Experts of a small language model: 2 picks a token.
Below are experts of layer 6 (counted from 0) of a mixture-of-experts language model. Rows are named router (the router's row for the expert) and show model dimensions 128-255. Each number is 500 + 25 x the weight over its row's rms, rounded and kept within 0 to 999. Numbers have three digits each.
After each expert's rows: "gets" lists some tokens that make up at least twice as much of what it gets as of all text. This comes from a sample of Wikipedia text that the model never trained on. Tokens count by the router's weight.

# expert 15
router:439502508451505530543505517501497522461490492524491519453535503519535513518512515475461486534516503490501480522509493531502516507515529460500520532495500465552495497529514490500508514512497494505502538521507457496495483507518411510472510456516538480465528499525538536480519509489522532514492524517457511555481531552535483475491504501503486488516450516482497472516468505522493482546502
gets: ".", "|", ")", "==", ":", "-"

# expert 5
router:467499540501482516546516487493529513482541475513486533473481497503489485525495503464460526537521516479478511530502459523514545519511481514538528552489516476524504464486539454475478510496477517458497502497510498467493451454545504487493492476498523486491551478511490534499541541495509518513523494489451536510467511518540478476503508500515494503504508494499448492512488472478442483491452
gets: "a ", "was ", "and ", "of ", "the ", "ing "

# expert 7
router:498483517535483502511504481518506522500509502479470523491461582513523490522494508457482522502547524500508527526494537488500505518502452501513469517492511477497474515469529472501529491520464505474484504519531524488505505455532508504478492499512519477465512553549513536454533517520515542489540502456486514475480551490511524481522517484532474500465498473458467493509470479490451474511498
gets: ") ", " ", "0 ", "1 ", "2 ", "% "

# expert 10
router:488478521519540503512489500516534530521500476549493527472499494513523510490482505515481525538512508544471510510494507532518518516522513534507480520491564475538474497488513501506528511537476457494512553507469515458480474496515505498490495497526482500464508548502476476466495514450534550520489484478499484509481523496528509490461480503504549481495484478501460513489458521495462485512481
gets: "201", "'", "200", "202", ",", "199"

# expert 9
router:475495511516478516506518484498503518487481466508463519472461552503483490477511490485500519521508494533492522539435476476481504548525514484502484507477542465517459471451564482541541518540492482503500513540491522508487513515513457493478516517470486477463501505499479499485511526496532486552481548538516493498487504486525500517492562481521514506496494488527454524495510474482454454513471
gets: ", ", "re", "ed ", "was ", "2 ", "5 "

# expert 3
router:485490539481426509539492511544516521506537497472445517449491506525498482513528502500457532488529536463472478551472485520550515505530492571528504513487469493530454505493552462514495477523526499443498504489524498501479486492481466494498497496550500497527506519499555496478516518468524495525522480502487519485487502514517445496434481462533528488536493519496524546511506508519492473509496
gets: "1", "P", "C", "N", "M", "R"

# expert 14
router:448481488458507504532508506496491512496525452480512499496453503504514516523457524498464504534532510487495515514475463552516498499483514524489515527474514472510462483470538476462503500476481487447491562507503504489488439470491472493500460487523454486476493508485533463460499499496519563500508474483481521556443522524482508487500500503545532503495440484501478538499514503525483484495460
gets: "s", "es", "e", "y", "er", "ed"

# expert 11
router:430475503514468523517496453514496495514513454489492550522508498504530489521529535513449515543519523457457508515486513568464502503542551520517488499494518500532517512539493511504489484521473532495548511507490499458497443477515490521524458473516478487444510529530510452534529540477543505556495527485507534501460509481510465448478470472544513498497485476499486536495540528493475489523482
gets: "the ", "in ", "(", "of ", "The ", "at "

# expert 0
router:502507484507492546489499494504515513502514488479492507497491507531486484504525533435480492480535547497452480525475521478501501512541524507541449538505516476539481476525491497469520484510470495481528542474471468441495519464500504521476520513490497465494499529510484536506504500499527516521524480450481490516437510506522486449443506474517497487472455472447462544488485480552464490553488
gets: "to ", "-", "of ", "and ", "o ", "an "

# expert 2
router:482511508475487488504506470500469505485511484467489499497476535535480484502513502500492526546503537461482510553488489477513511522531504504511481531464482521487485502499497458504560505488478512510458510511454493468462470472507466523452487492496515504476493509508522491518539538491533526555527500483512520503473492505539458509500532458503531495474502469498471525490538491532469475514515
gets: "S", "F", "B", "f", "L", "K"

# expert 8
router:478507510491488525484510487517497504500491490535498539502487528567516489518542508501501507507479517504442519517486496567533513506538510496522513514493517490501488485508496519475485431505506510508506538518511516477450512499506488499534470503520496489472477518542527493505525525468506483511538477534501484501505477493536508485475545466495474492509450497517496507482433498461516445519464
gets: "| ", "\n", "\n\n", ". ", "- ", ": "

# expert 1
router:489518513509464508532500497518484521494522488492478528476490485524491457493487508483476503476491517444491508510487505497554519534489462478535473536490551504505467492544526501492496458536463526493489542514503491475474488503531477485527490493521527475492524538501506552506562547499516541491530529503476543485495489521498467466487476499474513528472475462488470471473525511530457473512456
gets: "a ", "(", "as ", ": ", ") ", "/"